config.yaml
normalize_top_k: true
norm_place: "pre"
positions: "rope"
rope_base: 10000.0
optimizer: "muon"
beta1: 0.95
final_lr_fraction: 0.0
Below are experts of layer 11 (counted from 0) of a mixture-of-experts language model. Rows are named router (the router's row for the expert), down (a neuron's output weights, with its number) and show model dimensions 0-127. Each number is 128 + 32 x the weight over its row's rms, rounded and kept within 0 to 255. Numbers have three digits each.
Before each expert's rows: a language model's description of what the expert responds to; "raises" lists some tokens whose logits its average output raises strongly, later layers aside. This comes from a sample of Wikipedia text that the model never trained on.

# expert 4
Description: Pipe characters, semicolons, commas, dashes and date-range dashes delimiting table cells and lists, plus month names in tables.
raises: "\n", "\n\n", " —"
router:102112141085135135146143143138071147065131118124153184110111134103202178159120134126120149088105196101170124120153155129059122159108159089156129162150118154166154086159103106067160107118203124127141108117071105125116124150083083120186090109164137165104082036185173111121131175118128155150155150173097124136092154069152096126108136082154126146141127134130132065181121108132148161102185
down2:114181105157111158154110102133140119068130205126108075117138155152172188146128163166090100140144116129123111138104131098099085100102121156166126073137117124147129125065121054154163103097174121172196075197131141125136128096158124085181173168133100129095147126132144091122140066081169098090130102075101076158059159145083128127136132103175140094161151084159118118150098140179120184121130
down3:162166099170132162108073212110133140122158135148106109171152115110105078104156108157082183120110088153131101126128130128095168119133089136154061125084182119200138195133107153101122124176149157059167137101100141153113164139091127152138130158083093195113102101147168198180121126130136089173149141180174136135091120118161132103093146154134091129094103130147105118156098104169212151146082
down4:140132081167144146101149119096146088078160148142137144161120166144148136175123170084074122144097092110093090115130087140143124105158165090105115113102173134154209165151118109099117147083136133032117123146122141115075094137183153102104134138122122080085093139151124157130151156092055111204195129090090109109121167132114129139119108077153136113215130093151134134199154184135182098111108
down5:155135106116082070121084155100123088117130145149172145137160156182117103143122129147089146194177108124122142114145124125107099121134090096118061093102103142123148128176162196119138151137147190188113120119092136137123211160117105129170130198150128100081084108147152147204133065016121205077118120112100110094103129142112153138112144164111140153129157096154120106165160168121082119139118
down6:150131148095126138137131142077115149159122119084139158185094120186112141119146160155075151170198176135146135111158125120119111108127060094151134181173097101166135134083092080122155154112115144032157052134114085141109117130111144114127174115163123166114140124144174169167080173117124108145095202127090121124086122062094140132182120180158102073160158102158145095125154157155101128075173
down7:130122119163134153104168073138124111150058153178102108119167095182154146143148149089160125073114135089126100160111155169152114064195112099134147129097147171103123152099142217183104081075149185199108157148174115096130118104099172137139136107119164132112148107074136072189118189116122091134128160116155187132110169199105144147154108110116167128126119100118149174142130078106120131156088
down8:102043121154129107138105152118087066079111129129145120148096112096123145117125121120135088112073183151120097107127119095166096155100091117140111114162127215147081091103105094158087124122176144069152071115090088190109143127162146102157111124183141081163121137189158085110171140117129128135142128169092124154073095080150108138106147122164124112069147127199089117138131101087172187057114
down9:143086100092124119143117116149144126146163153127028146149111086130149077118091079155132125140117168105124165165136155156145131133146056168127088144179082136128082116172212123181175125124111154080098145171140180188102097130174118095099108124125083092183114140096103166104085220142129135108114141126139181149117113152164183132076114131123109173118172121112106104169113069145103098110104
down10:131149122106107149102159098112168138075087081110098170109177147131133106153144105177158159104083110150126103136120160142083145110114181140060155120065050148172154160090132119173137161116030157148125126181137201092172103129167126157128060145163151121113064111150127168060117131167155092131104165114110128175097136111085141100146156197116130102131131161128124117085078132108139097115148
down11:062067164217123177198110097089134120082119146078204114131075123107150209076103183131124120137194125100109075108128144126135115093140148089152079138122175150173145111147137117135081163132114155127122159172139120107127110135146073123158140126151085170148117167104085077071108137135161141164137066117155136133082157059145126122129108137140143078124126144134084097138136146177167140123134
down12:189146133117164170100112127168148087100117143139094162141139124092128097063159085137117083087184121179167145140133078153075111112111094144119137148105186127118121152127134081116162129148121132171194115114105108177119089114060162163122161086155137136168114111173183102097103064144139082140185175075205157142093130105146138154191107135157103122145140103122110117223152110158150151153107
down13:155063083109096162116106075103110122092187095159086113094106130137132172123080060115140130094179076121142129149079119107152158137201166188140122201108176125121140167095111136159119128097137113191187105148161133101129177134136139107129090106094085117142084111136155097121126160144130180123169046108122083142153095111106155128125163084114074110162165151092163117144103087142175090085113
down14:150199077136182109168128143166173090172121106122146128072122100127191101104130134076113088098209117106139096092155107075165144169194093087108144160114122119124132103118130125117110151157138084036133092186075149103111100077151109136175128140142083124200074151116123114151145100103180186106108109121117159115159139139101114063137169119146148140104148142094112095137100107117084150171119
down15:181158155091128140103125109100140099120131111113153104119104149105114130089129139159120155125121121122115156135124071139145088169151171101109168123073101135090138069147151138195063167112145179088134211138133128128118109188121119158077151146171134199175156121114114135122169141126118067167187169126169137119098088180114185198102116181174152131091080073164113132153153159181133142074150
down16:191132127143044135157127154066129161176128188157126109178102097150160136065119089042123125080119109134110097097160084116153119154146136056143166112113131141109111119151161092090086147097144126109062206108158098122134111093162082086150157105134178103167116081183134093101145161166093178157147115136146137130104114099127118151132149146070079166171196128107136120121137104108124111148152
down17:131091160123069095107178073157145108088089175115141183109105135138114099098177172129097146163159099151138208137141151109123112172146174141059122136109088101079136042073143110149128162125134119077149207152130142097111112165110162108120129109143107085170108110111135097140093172111132126125139135146178115099178146120186123125099151150125046135115124167139167156191141105110125116074062
down18:149106132059138113141148134149136119134137147107147108152171138147138100132120120103124148129136147106136175141144143129131108082133131109116138141140191110116106160140208133145087129107121179002102113188151122112087181133126130136216146195148170166109116088183129112136117147025119122128129128118070140127141125098095180066078203095119141135091130106133140130143120130178171070168146
down19:064138134096083145120150171184179161211081150159075071203060121135150077142130124120125093105151167112116146085101066133097109123099145159137077109110106124126146148094044141124130065103091151083156130144102105181148128144111175176181112136081137147093112154130111110156136114126130110169137181131101082139111094100149143139134118073091117135168171107078156160131161109107101130162149
down20:100100034128075162079120176159148132125148156106103099152092135161106110162111123132143089158107141111127064141135110132162168133105094134173150178198088116169103084099088089126099030132179108087164127094154111130110107130115146108133127137150167144125136076152112055095120142180140094114158077165087135141126141110125207129184123147122138173139169081125173092102141108125139104126193
down21:090126116118122135139146129155129073132091130103129098066143143145187158121109101079129115103131135106171197072101141125116142121195152110173081131173087101110140124169079186116136088124136084207126125147139153149100094146121130142089173138186132139108050152102192119121172079083139083176135085078102105115137151112136132123099061121102204145125147138075132167085105140130086174103137

# expert 1
Description: Middle and final lowercase pieces of foreign proper names and single capital initials, e.g. Virtane-n, Büyüka-k-çay, Kolka-ta, asteroid codes 2006 RL.
raises: ",", ".", " as", " to", " on"
router:115169124123139067145173123075138101139117104124171146135166137136094113099145106173186176093159169088125089097116138147077140148183113173082159176144193191199119173148094164121088084147097130103132131089155092145170072134111160152102131127128099131167119112128077190111139141170117078148131138167115144145184087099079153127162096138085116062067128134105146115149118164086100140150076
down2:124123116045171187143125092106156129145111208168090122197073127141166142141116082109087111130127128143106098142174136130115086126190109137188108095136147143110116154181112118173084082203083143102078068119106119148131083172113137119183156128095123149137214132071132103111086108096175099123118123152151101133126116131112100134122097143149142180049152145144124124137132151125150068122090
down3:187110116100067101147159119188163081096117159064194130169048134165181097127141141123131175079151132140159134153117158125168115136108171059162117118113096092127155153120170131162141097122181081128137175122101110120144134085119153060111200133090123080094128148186095155121085137110136113146126105070120142126111134145105090110112078168176129173121136153111107078158073130102095084158125
down4:135119126144121145087164137064092150122084136161099155142139144100120184151121100107137085153098162129126125113207180107119127134143139120095091158160145071116128105106136100126099062178121180003116144078170161129174144141139165052121161131102153169057103143105156093117139107134112097120090107105085137103115083099162153126195115108130098087120144079138083100169175119140122150160152
down5:077150119093107223174139155179129189186106192159127201153172114120116158158124141112107077161184094135130129150155152147126143204079114113133117077139097123098142156116172138099110101139116171149123123088114172078135090135127077111073101159111134143140166170163130157156071166157129100134127128135118174176088090155077094125101144142081092169126095160110125136162161160128123132187107
down6:126102111152136094122140164167062093107073165139086075163110115140122161123125055166130197158129130165108131161150131137097127163147080138129162172161174160140153156089084134139139076110172113132088129090171094027184199174122155130106086132097122122148148084091105092116039136138098098150091156130113109152082152129115145160118094125149136074150174151157098120143094150080116140113134
down7:121139150070125129125097206135129140094101154123098196153164107109167079160123197172114093148131145096123088132123158127148130147079165129108111128111148120135160148216116078100126074174167131104127113148176124097100098122141095091190093177131158167139141072090069143116098101115115195167139134216108103157117122097138122158125136139137134127110109104121078160110186109149086199089162
down8:141121151055118092103107097155099115147143117127124076174130115129135100160088103143200149105095131151064135150128110176119101152178109198146135172143117106123134095135113134107141129173118093110033146166150091145127107156117132129129099122156097149136137134122159061151112081144071052112142142137195153130078124106128180154158124098139110103173127149182055104143194161216112109143095
down9:153118119191171125113085122050165166159103102113110127116165230155139121124148141084073150109142099178094159131127080113175169129112128181103099136169101099092117138097138119206133093136152175111100111115104144104075151166116179132123163157166113149127123108116191137157114089183157124155115170122159164125107112065168135097111103160123149119147177155139161064120126162131174109197098
down10:107114154090113150090139142114136089127182066141096026127110142151142166120137147167125128103181160070093115122107156052156097109066127012143109110097080108091119135154175112174117135190134138123120102120130150120133149157113138202110081113141086178132067134074161143098138114185137139124113117113148109142179104147160140182175143148149093146143159128099139175124173134123143146122103
down11:142108085155140202152159154205175105184127139160108159140157161173119090070153099165074112114159141149155114119164071111178072106181113166166118092130169122143113095215144159151116142097156146071157121126126142164161118130145123117169184093146154104131129145096159090084173135132122119155134105087187155091084169071103137112146082088124069121088126104088124145150135076151121116132144
down12:144110128084156076189116127181144123112136175097116190173073130168137087106170091145146067102153114117144133152114103064140160089090110133134100168103122152148139112142156147092177124121112089146157137099071191142116197075101113152152060131148109089135169156139122125057059133100083111145121118167095147170088151098141127110079123130102141068115131115178134079117168120112128128202098
down13:160106187119100158169160137084145151181132108143124144111101098124144117054157147159090086122133139157113157131164164138107121127072118081103098093115086123140078124088168183098165116115050180131167083111128206084130116172138189164098143124109098133105140161069137120079138179065168124112109135083138078177170138170127114124126080121139146080084116117134112079135089153102074111148111
down14:132115150116132158080144128152148116175156093110134116160057136127091131111173128121119083132174107126080150084123119166125154113147112113117094141124113121125150175140125139129103135124164154000151158154169148125155128119098079152135176104122158150172112119104168123123135121127127119112139177145088119139114084123127133154112132130156135104094134141082108097104086137083196167152141
down15:094131155156071122130139094120141169121072172165158119150134158175139140146143139140109102105148125173166202100096092131131142109117171092167058082119101128081080165108108130121126160091183203108118115105167104140193139132108125097149087196131146065163179146103116147130128142155091095106101103127130148135135107141152079136118103103155052105158088102133103105161127132128031169078078
down16:106168163097120172104160122125151137142185104108132137106178078138102149105118159107148013113197064118142157109132177127095148142172150147095094132140071101120091146128197138108096159125116120174128113122102098121118071131076109110105093135164118170176122100129081110093117195116091147112111122111127094151142116155095099104199132139111209111109132097119181097153103147088130154114049
down17:157122117182133119092132141097183168076105150087121112092120107132108150106081110108079075160143099128108110081117100119130144120137081100129100118134110086142132203157084146137109126117091141152126114127082096141119133101095167145113139136086204059131083101199116144089113127157079077138146144193191143096139120164114155042096149100135124197132165143068120100083115114132153146053163
down18:157136146134123123127106152150139129174128160119154112104167058121115166077183127165102107138175090090140111141112141179161140126140108072099044134107169118178072089127107113161113149109190158119107079149088097165095178179150096076150175142149116098131036107121133134080172094063137180128109129104105155106100148176163157124126152127131150102104115129127147102141030087130121138162110
down19:140132101149131163105104153158141149087156109148174123096123138124069148152143117171137203111145098130163176150089164188094142108122128096100113062180143135193122113068136133114117178130140161046153160145146128080168130105117182104125100098156058142136172157136137127093159099101187133150142163136140144180136146165126157037111119100123169085143110104184144206138119141097120124144073
down20:143084105121126115136125131127159160100132157159173096170127130157110159159129181136131034181174115153099063136165114158092094140152195067174110128083111063112199156172129130152138149115096168149157082160105192128124131124140144177191149171089097122129153140127134145174111103118129115096148073154094111176146133158117187114106161169142084161148080096102110128117156114112161085073102
down21:130147083095103055166176033115133126150093085118077151143144116135094170122150168104143158115093098126099136148101148102117109127079166099105160105140162117124102107139117149146143123108136075061170165163158177162126221146120149153130120167146194107109130134118105160116218147123095135150163132125102087141140116155152147140089115136103163080112155099121178125126175072142131051103188

# expert 9
Description: First pieces of Latin-derived words and place names, e.g. exp-edition, conv-enience, opp-osite, rem-embering, New York.
raises: ".", " was", "s", " ("
router:152109171160096129109079066214116179157115153131128112154098124106101128120134139155130189145105081140103118185107063110139064144062181130122140081199140088132098155144117115143121119150138124114139187137131165150127078134115147110107123173087139140092176107079132110151088148098118151107176082121170127179133115107152136194087161106114154147174155114151170107072150167163114097103206
down2:117183088121152150171157170141158157127127094149155171126138089151075144113081149175144074163168144072091104080122141139119098139190114105163148102171137122092114134160153103078145165110103125135150072128163106132128116156112124096052121174142129138096103140156149101101087090163189115158115166105080161106131104127100078078152052110136124107081156201137133114161078083193116163079107
down3:083139152184152104117084149157132109128095096089184129183129156142124114075107106140172144189110140080173108109091124140175089169096094133129134145144158120090069152113097176111114204136106150199114110143168080163107125161109158138096100096125125085162141127155117086150088114108084139138116142080130127089148041043122091133113119156134166131063115093094053098148140145132143133166101
down4:159150154181123153174128133110134117148142076198077135151138110110126130143153116148119164144129146110177143082193148156167104116167150164100139115156132111118103160099136158124131093106080185184110095144204128127098113206131155144173162193142179093197048132127162135176064158083126120136181077115091132159112116156170072162125118114125127112154118108186131184108120158101106143119117
down5:115138115131110082154099129128119139109142075138116100091076128093155134127135151142136124156099146130177084152130153094173065144178026166134056102143098093072122139117094130170087111095138089145066120181136174166130146195141167122108169179159167098175129106147156079145151107129101131117148120122084115112133175046103107152167101183092145135113124105186164120113134128150087063102137
down6:178158161155122137141118120178086152130163116105185085186126147138127127163101143104140209146159085203141182113129123123130061117112176104186147098137194139065129125090099120095135132110143148096020088124117144158135127207093130086126128154080128153134133129157088112114107170149118133100179130162140107170082151112116140084089125135155118087176134123168131108125155061135114116109172
down7:149119058150113111166170164123120078153063148140166120158121101083147127131138161110077147176094186127101181127131136120116149130086158125171107140179177145121091115157133155104140134193118173129169149110133148088089097164156155135194105113115147185165056097162185162117094172142198112085120145192120117171079182122136139139157130096099119100139124129159063123125134172140082143124181
down8:133157070131095122130078127111154126144153125164094179136076097155051150121142134132126104117133115090173137121105110206096121093150125125109217142165169157120124124123131106087149132126141109114100062099159122089147101127108135110194147120134201086120138122158149159129150165113154137127108129173056158075168103153169112144149178160142094144140160131132072092113153032176091120205136
down9:182159092101155137137148096119046093237124094149087098141091117116126112159068138133109159089113070124162136112138165153096084122076138115085127066172126154144127127164138163149126166156151112121120160153091134116157102118138164120147119135107098042135126115068166117150141104078192130150150139159146095120112155144049133112105087104163144145185154137095120112114193053113129152107137
down10:157122114107073163107131151125104116101121147134141160110123170112117107117140106069134130058076132119146179139120143135158154126183108114127103151135138099177110157164086167096105085191129155104130075187143101135124092171136115150153176109118129087149195073079147101125115173110216115123151112101085129089121052095111110093165095205114114169105111121089065153138123067135135178153079
down11:124108116175098121113111131154109121136132124148124117162082120144117112110066106115157119144180079157135122096129123070105133186117166140141046091090097115119145155086151118092185149155151185129182214069174094108117110122082129098132091053108149126138164175137125086114139163165153153167185170114140103191160084099122148094133085130146147156104088178099119111105089177178180134097132
down12:147132116121143085187157126135142144139148059124153084142094169117152114147110113142106126132156142133135144126076150137154021136178111103059095115113144112136174118121187143158134178101125120060158133081164132158083153128147129094143101093132125186171107136119133174126167162123134072172143143123218092153090110094057174214099146106166075095126119117079096146107147122114126139140102
down13:132068158131160106163153077132142134159096157098094174137107089165200087151084100159129156112060099106132115105167103151099173128096155089119154115127103116111144191150108157124108139119046161116145064147133084197112170071146121116170176032114104114049135120151134126132152085131120155112119161141152191123156138122134133114140135082163136150144167129165139069147107119079142115147084
down14:125144111061131115136081135101156128144199103121147140193160082083176187148093122129152125123190189112099108119118107103126132101144192081107061149080164104181127121072095180139198049095130116146185118141119087106144122126098152147091110145173133157157113103132122110128115068135165126146161184085109099158106191162120146155106155126149121068115085103148097102120125113104098156112110
down15:033122165127137149117113148137114115161101128105170158097113089130069151123134077108129124153107102173157089113121115073118132106128123128128086109107081179096092112163115184105122160111100062043174160137133104096127134133173120081093091114090140133114152123152155112110111103120106136092151149043142132132113118117138123132102147174057123185052155139105152123117134097025158132056131
down16:131140144091164141074160183140121116159121194182125128127092107179119132140077151174124121124103163069103123167142165150144088158110151113120115120148086136157129135136119135132180158148158123122158115093081076122112157120186062129155135120106130110145078160070119035205068147120119111130167143145083082083155104149216143094173164105111119164128098101120185116160125160117193141135138
down17:122010167115145174141140171126125121117135105110117147111088183145085107132146140131148166157216118116088151132116135159162139142148108115120209115116126105100118188118116120177144136160115094139160137132063167129040123163173192113126135090125105132146143130121134095156104145136236090134106155084134108067149145125138138112158171137143121093165090081155104142141124140185142141138186
down18:123117125101159170101094115130137085149126178105131121103169146119097152142139133134133149104106123105161109139091086153133091151174138144144114113091153106103150159186140126075116144122157072214169177224161105164159130054077172090089116092109135147114159119138078100103165123139186099156101119126157145119163093108213169154063089115182128125106080150155106165136178095176131128147107
down19:151096105174116109120168077159127118067159194123133150160092098139112173141137201153178076172128127185109145114110112148123108117154131172109186118119123102149147089115120157124114143184194089184137164122120164062090106146097088165133123089192136137094093119194058089130125115126079117069169125104127061148087176131098105166080099122107110095138166113146132100122121158086120117108126
down20:113117139117172064098165115081161149079113105122115113165124118069114136163143118087145169122133150119105167084156144186140128106105126130159177172209074123138137150181082163140079111080108085151155106212044159163174118100150128135111126165161109171159167116158132102185125113141112064124177126145124143097151084132179177172166143152111163103140144163123153155078142119147162137093127
down21:133137118191119129122142099136201144078181110080121158105149156106183169071112095141116131076166100148107116164120160061112246114103102105130092124143156136155115161103131170099143082139113136111091131120135121117104148103119128083147159089137084104137050115167146146123071190151192132127147090149126130108123165042134110116195154147132131101084125176158127164098118127109126100097155

# expert 3
Description: Content nouns and noun-ending suffixes after an article or possessive, such as season, interview, agreement, politician, film, competition-s.
raises: ".", ",", " and", ";", " as", " |"
router:151092075120193081160160135110129127114137117095071100097127138128110109094131153074155058084106100059135135130117084121161212141161106188107109109127136093093171097087185125157197135138059134153129083097083129187080096163172136098161172096171098169148130161119157149141160163116116104077135134088146138140105158164158111107171148087145125118079156121087146164120160140104117119152112
down2:071207119171094123139091115131088128140140072180118183145140193088126104115106119146104134129156146127127094126075137136099140051081126128076054133107031092114094147104147132092113130140166114114095109112108135124191114088109155158106085146097151071108134164074145121202094120126154126097123107126124120036142134104079113114139115144077129140125115160128159153126109171174122125098182
down3:083122141108086121145155064150100143104069120103090144113166089109172119083080136153137156048085110118086111101128169108084106104194182161120134126143101122145169117158125126149144100092107082134133145135091102095079145119126110071188123176164099130049150089181096122128144083057147143129159103145117090127095159126213146104130147074151139079099167185097144132161152122110118113150141
down4:088163102161095195156126141128133118117103072184126080138075135039063176141109118100162109125141103104131194122155094126180184075106069131188140155165137173110150142114115211151088158119096151092169142097149117117140156130166112111098133120135145122134096133116103082163111109085120121132106085167103158170161169133105108125139141180119115121189132156040166108119122162152153127112095
down5:115086101147138153063107169068128175110087083130098111167103158040151134145101167148170091137136152132093091153161133165128146071128131155157088106123076117144118188113091129171075116105125159177156149078147143156156113134124129134191118166081106181110159143145154142220126171162142141116152160141126160146127148160145144076098161134144140128184139145078168099063179130142117068112125
down6:130086130119091164135138188168133141133156109148170111127121116147196082164188128128210182132136176130143143032138144146128156141153124077155176105170170152158171129167169137120123074133120125153104143111139132124163175142110136155099089147112138139184143150103169114152128096152150212152108139122149173149098165094141115103144130152152135153095119136160097110169192220099141142187183
down7:137203157211117143101100096084102171136163156101085139093133124147132120111098111132187192152090099091145104091177129163121135126169178101170088131139208112119137076146127042129148110089142098209085133141152120095113154166086113169158128125109098143068138099107092120074115128146128126092133075204118141166123142126128128136090152144104132139109130112082078130105168118079116159128158
down8:147138077114178170098158135198136164170064149175120072084078091130148110110126132131112129142118164131097108117110148154165117124138185072172124101147156161078133130117152112097126181103120197130138111172109138123057108147101139160133150080088133125104143156127166118159175117149103128164198146118143112092103110139068117127130197111130066163070061170134120185066088102136155103112131
down9:096167145108133101132152086100130148105147121158125134182076125099101142157079110130090175136160145103135150134152105091103146137095071124109087109091118113113167093110099109070162095114141210183070149127121106093130081159091171110106152127147205062138059129186122105191191173134156135158112145130074126148129127150179089174150162121091140124105117109158175094110127198123115159175124
down10:093120132118139145130171117182134059191100075111137165087180164107106151072099088181131139087111125120105120155129174101084094124125148100078129178135177149066152119186156153192140102129103095062161193088090085146152112117107148082155166094149128148140096110142102075121066144119118093182108141107056163121178092104136128103116119162082099099143099175126124159151120131113124106136150
down11:130127134120130177076134143145136087147137140151122153100164141111145167112138098080180164127072099117077090097114109071131155179098087119174135124137083091112145173123145121108166117147162128133129202118143115189176064137138150144090133137138167111132141122110068136089173144115194062120142124138113111100116104118076111125119106101093115138173177131144106069191170205108232152090127
down12:152127104106080152210142112093115083106096097183129123032134131132049203116197110083083114060128138132152152096141114128142126128182149177085104102141126084138111112149079112129133096152122083212105117152110125109127122145100193132160152160149109101174071128099083156113091111123159133135177108125115108105103103104129099131111079116045140169139105116110120126151121155155139167152127
down13:125056155131063105114109083110109113114161154144151099171098085153153176156106118117170122172171129116121185103131114140117097124053089084102138155179095168150128107115089092134100113133110134191125054176140131133153153125085109156156117132104118134058122126166143056127158172179135115113153147144143134022112170104208136120110150139174121143169105134114077118132104117100087095091142
down14:119155158124129156132129143080113070072163111146118147094138123090123124143118116085160170142200112135114137138089152066136171102136117129125050144067126164135172145095162168098106128128131121153107063127113078093180152049108142185126110172138131120131110144133116143196090185126166070140094131102133126210119130136127174144068078116094106081148134138106145125119114118220160167101150
down15:160141109187113125153166079125125126129158144121169126065103081152084145099137160116063151030121178153133119129075106165125140118156112129068122116114102133131122117127132159139152135190119150000123098102166134125134157105105145090127131156163138146151106168139151175175147193132132086090173135113104121119134143140131117088114116119109063081120122157092116153224111124097093097113162
down16:110170122116130095133176127132055141174173125159144147138162148087156126075176169181130128079095186105099141136120150134071133156150191136117079115118193148091130095105104127126125174097105114184079152079109154103178091123138162172111162118163089150150099123118163102110151141142108086131095077078121132196141146125149084073195150119143125106163114138076157183194146182155134119119129
down17:147174193101173138167108103164171169135129114062147124108198120158081141097146115133094151112141130165152119127152145124137132138189127156126123105176129129167179118147077083118148083169090133128197099127137082133186145142086162183173090128167139131100153127197151128076136126097124100098103183149169181166110140197121130111148128118103126146113160126188113104148086138076161068086077
down18:148134132186084195188174130135169131152171153126129155121177156129125115108127151134114122089209124107148111176119182128132095113153120119192141099208122135138130102210089183156102162142161089091098084106120158135132117099132178159172100064152114106120130168155150114076116120088189109140139186112191106147138145131111157136067117067112102135110140167117180114115094112081158117107142
down19:205168131119106117107104155145160140117159080134142105105105126116132096227120204167129095110126122095187184148176122132073135121156105071110169143122151137123105137128143145089142126144061151133135116120142074121169160060141177123063073144171160135160125126147168133099089099131106147085143101151166108115169087130064112066076147165125120147075113138093092143107092125113134122200119
down20:137156143158165142114111104157130087129145140103083103157127079159125106120112135072153136157121098177114167163130091161082127156093131138102079069107144172073156169129141154153144156137160160201104160097114100099097187094144103127109100144104124091108134108111131081109088180201204138166111147108164126099046103149172101140125121082100162139156187144161177141175142150160175101183087
down21:109167145102173108054109068051090109129154117149117200106085174110128166128172118091181156068111098128129072121216104118168104147115166174143169166217102122127126152150078108146121091083123185145115156137116184118141149136157129118143158099104123158124145109150119166163076150155099158120125185131096096100079105074141139065147115122108167116152124130146134088143146168112145127126128

# expert 7
Description: Digits after decimal points, percent signs, units and coordinate marks in scientific or geographic data, e.g. molar mass 451.61, km, °.
raises: " in", ".", ",", " and", " he"
router:183171137113129162134105117094167106124172108092078178120127101100083130111155168147100134190125134163132084115144101116147147177126086135138138151144150072098132080119132101185089127150098125149161154126096138169126139113086140085134162120153136130182072142135093096074129102160179149135079133116065147137178065183116125078082108120164073119127130165061064150185090159114127124087201
down2:181131178146089160129132120104133064090110135161151112090064208119190151124120122160093080149108138168148144150115117168086090167076104113174143112147155139190138190126137155137148060145111180083190140161133132119142116186107160195130166131136108165131143149118093202156145171143104141123116108160104107104145167090110163052120133145162126169184101127106141141165163112100158156148125
down3:122108104163137145092098144144153176156128096095133169110123171145100144167082082116167112050104114144109093142124104140087111116095088118136110173121098117115143149109131129166140213078159139101121151142156103091120138185107119074148075154055109068187172129138144171125171093140140175088094106112119132113141142121046056111169122184142144082120141117154108114140157086193163089133076
down4:171172133117150059178138143056106135126124150118091170156135141220130108161141158101140186077090167140091080157112123147125167135185117036149148102156115146107181099119151072086153175100138133117078143102098126109179154185127135170130085135090131109067113160085179150099083148096146124112144160132153093182099158126130155137132116169113102146097123095126077134116159118137179147122153
down5:148147122113127165143143119133132170171163163110113120110129131086129147122155086103174128141161090134103096102150156144179118121139095144188136116156147132173152096144130186158140115112070106063131107164143104121130146129106132163131110131148074229141079133086118109063116217085118167067150190120091111145101199190109132139093106118177097082118119135097129125139156134145112072218108
down6:170077136091153139176173074158140182147164123135102173141128106110128105149105133183145166099135123081096135140127108148095115106128094160111171068126131147132050112093150071112100137158152097144154114084164077141236098126126127121103054115101130108101102131108141105151148184106171127208109134070134150176134126139146152172136104107170120131098117071117123155096057112157109092107176
down7:206136168082130134184177181161152124096197107122138118191112116116112155136145113111098140160119098086176117116122174082080128126163186143154092147118088159139106098107166093152106131114143122095105240153133110132148167129161186137103108143092140117099139212115063170085125140139168110106154110099150143158121112130122153125122140167130159168147121136120168131062089162132082060111131
down8:137184092148145137127151121175165118128155144159153150072117126096151134168143072122092078147203038096096111124118105096125133181131080117126122125141205082084097104101106194124169128125081116147175106075137094133124080109118117148070099111167086094157130120142144112117076168138119157132123143075181102132125143117100125146135141091169128143090121155085100166201159068119141161067100
down9:154150121082133111133129162110079124089155140108178145117131122122141149097063126156101145117093113103106191116136147104173108205109079128146149100140125135151151171136180120140145133045088137088093090071104093120129090101136075199168167115147128157111148109124141095107072110133148146022131101090155088113051149161124121084162144154142157086182130088138137183125119149108172078132138
down10:120175140124206167138117150064171103116092155131131133053168154135185108095104090097095112171083142092132092139149084122137083148102151138146180126122154177140180129123099110110156200116127110141218140141184160190126109141118157125056143128204172139075169090119121122094152121179140143100119074154148143120096113153081131141095118105165117127149105171115095115081151166107151143122146
down11:085074082141159112161113156154110189188117128097140154091162114102087104145129123157132057104111153150142103108085115119144164100170112165112127110151102130110168154120099062184122082160126077118125129114090156122153155129109131133135153145212156180146066120196159170128105144161126131167079158169075071130124060105153157138124104157166102080092152121111111117155142190084110195141149
down12:124135100106118214230103132145189136105100138149141095135167114166132149076138132144127117116157141118122163181168073137183087143188136155093120128142171112095134119113189127130073136114178130133170146139088128114114174119132104100168133122081103121138068159071133139092195184196125095196135142103118131127191106126114093086128112158143208138146149103159120152177153135132107135148115
down13:098120106106131164092102150216160120102117108090192084162140127119118109149129093084137083141095163080069113117099150192124120153122146143124117158143132185147123090144140119086181115148145143222157132139126112101160114227111107116115115120100101168144131189107170118138110170109098128121192129127071095139110099149191101134082112121115103131096141127117114129082041131126129064081102
down14:184155116101139169110109059088105081082130156132186112103147088119158067100140170145106093141099102113167160108086155177132121087114125120070132145141115128188152104161148144127145122142206082155128162142128071135169072130143132122063107090105199176144152114082124191110129095144143178085147115138077128203133129160086126109131109129107173161172144111108150086107103148133107128188099
down15:104121140125072075150154138099125161115101102160162145198107061178087105159098167164105195072123154134087067149156153076126065122152155114144109144146187087101165179138169108128155149074159099109165120101163136121148160083128091127079146164155086107144166128175128134147168068083076130071148134107111163123116165153142104180113133103121080113161132113117151115133138145157113129145206
down16:118052186126105159114157101114114227105150078139189139127116127138123121128142210113134059095103099136193132142115158118172146175115172144097094117129165108153113071149120138121097115121162130106126094177085107140073074170163098133113213116135113151115123139061091046170128062154136129182135164141163129112139105165128150134147094168119148131133114132118079099119111112089126115137127
down17:129105147043108170151153095098142136118137154117099136130129129182116098147137091094053098081082146132148060144114111143164151097158098142133109146125124113164095095175107126168131133114183110000148126116094122147114151096097084154096139126130133090117168129129177128133111093097122120160144127152087156114170130137075149070064140133131141094125074128166115169151103146156152129124187
down18:178112168114132118088179141169161131135154050123101125109113104118132102105127187098110164149081178157149133095157159064110169106224150100134111159111132087158097152145148107130137144072128124179123118164102154100082116054119141077091141104186115086181137059126137166103125153130127101124121137151132120131194137098093102128120174144059156094100140108188123078107125077150127082128104
down19:081139126102139098121137156071126131105104140139047145161113116112118134152158089191167158075157121120147153106178155128153143099140143063137172142200177127156102176175080182146120137164155138108138085081133124089043124114115157108132155184129143095131175122114083051120121073098105042154120125107126123104138073157131072068116131124099124145067137139101107149090128153120155136125136
down20:130088136156129157109051071148127114180140112110142129093063071146145107167080082136102215128071148101174190166128089168136092159186113142137171110144169133154140135139118108130114105112140151131144156136129138158154146127130171095072119084180141074170146113122105060150116133136099154141106151117093133209151088151105162182146064134160136135166164141101110141130115115172111112063164
down21:129078103125174117090071114162160070123160131132110150156105137148156103180087123136109149099144148132168149117099148141124110109151162132098119155122121189153073077097092115142115160178102109054159175086085136116079133106109121116126123136182104163096127158173098198143130084152171110093090079134123063221116120111169116158134141099118182114113107058170136137169138126160135208112137